{
  "num_hidden_layers": 11,
  "hidden_size": 128,
  "d_expert": 64,
  "vocab_size": 7509,
  "optimizer": "muon_variant",
  "learning_rate": 0.00476,
  "train_tokens": 847100000,
  "dataset": "wikipedia_en"
}
Below are experts of layer 4 (counted from 0) of a mixture-of-experts language model. Rows are named router (the router's row for the expert) and show model dimensions 0-127. Each number is 500 + 40 x the weight over its row's rms, rounded and kept within 0 to 999. Numbers have three digits each.
Before each expert's rows: "comes before" lists some tokens at least twice as common just after its tokens as in all text. This comes from a sample of Wikipedia text that the model never trained on. Tokens count by the router's weight.

# expert 23
comes before: " |", ";", " ", "|", "ports", "{"
router:394570599542458494482569416390470577469544460478467474437511506467453513479454507474465565531506465508525481431582465484472465445477482520453536475515464522556491465500505501508525454536410516489504489427547467536556547538514457541441564478496505512500524495550500471543525465458488513522444463517498549519524553561555501495484540475483526502486542426544499548470520513475490472523507

# expert 18
comes before: " of", "ed", "ing", " to", "ion", " in"
router:511462428538456542495563509537534545492441458478563481532535477522517534479493531492463480525411534489532510625511505481552520453559443477557540540448571522563493505542481466476468586470464513447499521487460496445497585462569521530430501548414491429562531497507507505506515556505463546461524474515499526538484418483551541490489511567492518477544519523464463545473488519518469487554559

# expert 3
comes before: " of", ".", ",", " to", "ing", " in"
router:520528440501483467500569435457568528455575452411438477519506526551481464503511451459500561560513456472471467502466440533523495470469487476485570467557436510595451455515477463510499532513454495507481434533501477488456515483531507515445516460433544580453446534510483495440540503558484501575458589464514568507533465481526487458480475531577499527479491601530515525466493512492542537500528

# expert 31
comes before: " the", " he", " a", "000", " which", " his"
router:517568481547536491507499473476486442460524503551443476542517514622533479478440499504469564445563554502443500474419523542447496528450550451540489483489545452472517582559475507564421509525527532466492499500526542525470497513477475510425474578454457482496549570474476503553519534553488464476553467402514459475441422469490501461518431491482485486465491528500526524509398485509500493508492

# expert 6
comes before: "\n", " ", " 0", " 1", " 2", " 3"
router:549444532424534501472508565507554524528502428470490568484509439566479450534533473455484446551489513525525476451447537503523529496472473480550465510528524483545461498524493467571466495461499512522527540487429514589491440476547528488477526550444424551480489492505460481516517491408513564405506557473527414521469506482482547471461516516435446467446475453415505529515476481510514544573567

# expert 20
comes before: " the", " a", " his", " an", " their", " -"
router:499570552473475516483514477487509517502540512574514469489498446460526526523460446530462450532571394484581516441585503490501543523521507509528501453502432499510513579452540482434461488507488572489488455502503504526454529464502536490531487508578470552520489499489505546463516539521513392462481479450548533470513447521535644557472458547469464450458486519535492561482546458498524518568508

# expert 5
comes before: ",", " |", ".", "–", ")", " States"
router:479495524470512525564556450473518422403538532467496522535487534478491515499530503566494569454568474481519551482515490428536438554484552504536546512559478540488444460447501526502451470498492540463546481500519489556539529459480549445535516468524452515532441521513532542505593458458549552493424490464436514494517476524506423495525497432537438498611508434521504476484586481483517501564476

# expert 22
comes before: ",", " of", ".", " in", " and", " ("
router:470443478406470511551593496434498449476463470556528487494467505523483507540433573492481522471560442409435532512546529519522485445486483505556536523478502460418484483514551527433467504512474479454490505504461458524535512519511461543503500465452487604463510571545467503418535483518491506526503491544481628512497499535478437467492538488513541511471521465555576511511464463517480514416474

# expert 17
comes before: " |", ".", ",", "–", "%", ")"
router:485535466451452585462451445522481388495434560492553532526552553496516552479480485461592487459430528485464479513434512515451495502481491541480467458488480550489460505453465473465495504494492450544435509552461608551528515479463504527572562493527523548524453452516531523444473551534459526534528473446493506553455484478439468543547438477494496531536473562484511533535495416519482448500523

# expert 9
comes before: "\n", " The", " He", " In", " It", " This"
router:455531464541544430450503477572546504497484532491462498516465516533472533459522576468495438463549428547482464578471464493580556501513500546493454443523452477467541430523507535439493539570484486496438522442567435470531445457531542485472563519489496527451449504428523465481477467527520419459548462500438416556496533489454552504497458455502520485489443516493523479502432566494494471519529

# expert 19
comes before: "|", "-", "\n", "==", "The", "==="
router:540430577422538527501438545502580518478517499563454506528503560515505482481503488530593556517552553544478581507502514485512546438479568440476533478425482492447541489477528521522463480465541465527456476506537460459521483488436506506460549518448579532541418437440475508552546579565476510480512471514556502477527521503489461500483516483495542590593493508436483514514505503467510513540510

# expert 30
comes before: ")", " |", ",", ".", ";", " ("
router:465435481522498561487498482503537461477561490541569538481540423530467535531458480440558487417547421468485556504487473478583492544494444509457510509463551478448517435461538485507511443456467522476501499606471460533510518568532467565482481492530479493487534424419518540515463461504507488446516499528457540472561470516501546482539495476482452442606548556506535445505461474503476481563534

# expert 10
comes before: " |", "\n", " the", "-", "W", "N"
router:447554524497524482495565442435504552466530458500422456447483463518509566497465524486440512521532404520468501475534454491477489486513490508421509481505510498493531450430517514480537498528470472421468479445565478525465567511457465447446543487546469510492539528499473531492522499459487527569556583501506575445522494538509529461504511506499504443561594494568432590480566546506535525484575

# expert 13
comes before: " a", " the", " to", " in", " by", " on"
router:533468520463535532452443481514514460452495456523560390508468446439502467496525477458484530487515462533522498498537484542545493499552505503547466507539466500495503536550547524464498537519511466487479513595382592517516498533417471474447527436475449441519452480543506579562523491566528451438473615434521482509511502464539516481465523475527542449555523462486463522432463498500517527489528

# expert 1
comes before: "\n", " ", " 1", " 3", " M", " who"
router:519502583491622477578591486473546436504485495542472539501460488515588535497456458471480468509544533456555511548520466460483558493524427513571456516513458512407539555555482492474508523453490536506571465447477494539499434460424459467469491514535487470525494540464496562499515465452559501519536478488473492503528538499536463506541532551589477535502473495443531460467467490527494508456420

# expert 2
comes before: ",", ".", " and", " of", " in", " ("
router:422419474503487524537564472446565443547478577432515490522511622498487467477452504505454526495435480453559526578529507428498416489530490500476480513525516428471445458544557536490527532467474545504561482533501501544446454491449531455465558568510518481501490481504501477468452506540463506516473501540413546588521512513561451535548512524474470458541542494514503562481503459532516519522512

# expert 28
comes before: " the", "\n", " a", " School", " father", " his"
router:472515592499465493535546426441467556480456500519445437481536464458468521507444512541408597532481495485472523446600471416439470453491454543497483528496529470549548492434537496491537429528531498420510493498582475570516486522457464446463510506529503469480525500554506498499417469483458470555493470486516496502539574539548509451483536428455489512486524541542512498459477513494488479544550

# expert 12
comes before: ":", " |", "==", " ==", " of", " by"
router:557514515471475450419516446508566484557531439442560511489476560466530490608483517543461552474470435456505471553509562541563472566466516492479501456436558473544547488563492493509466493544500469479421503556480498422440500526521501515507470536585483563526414451509485467435476517496468524476462477521491517474493546500518495483511543496486553429520482494407517501513531495464542584524514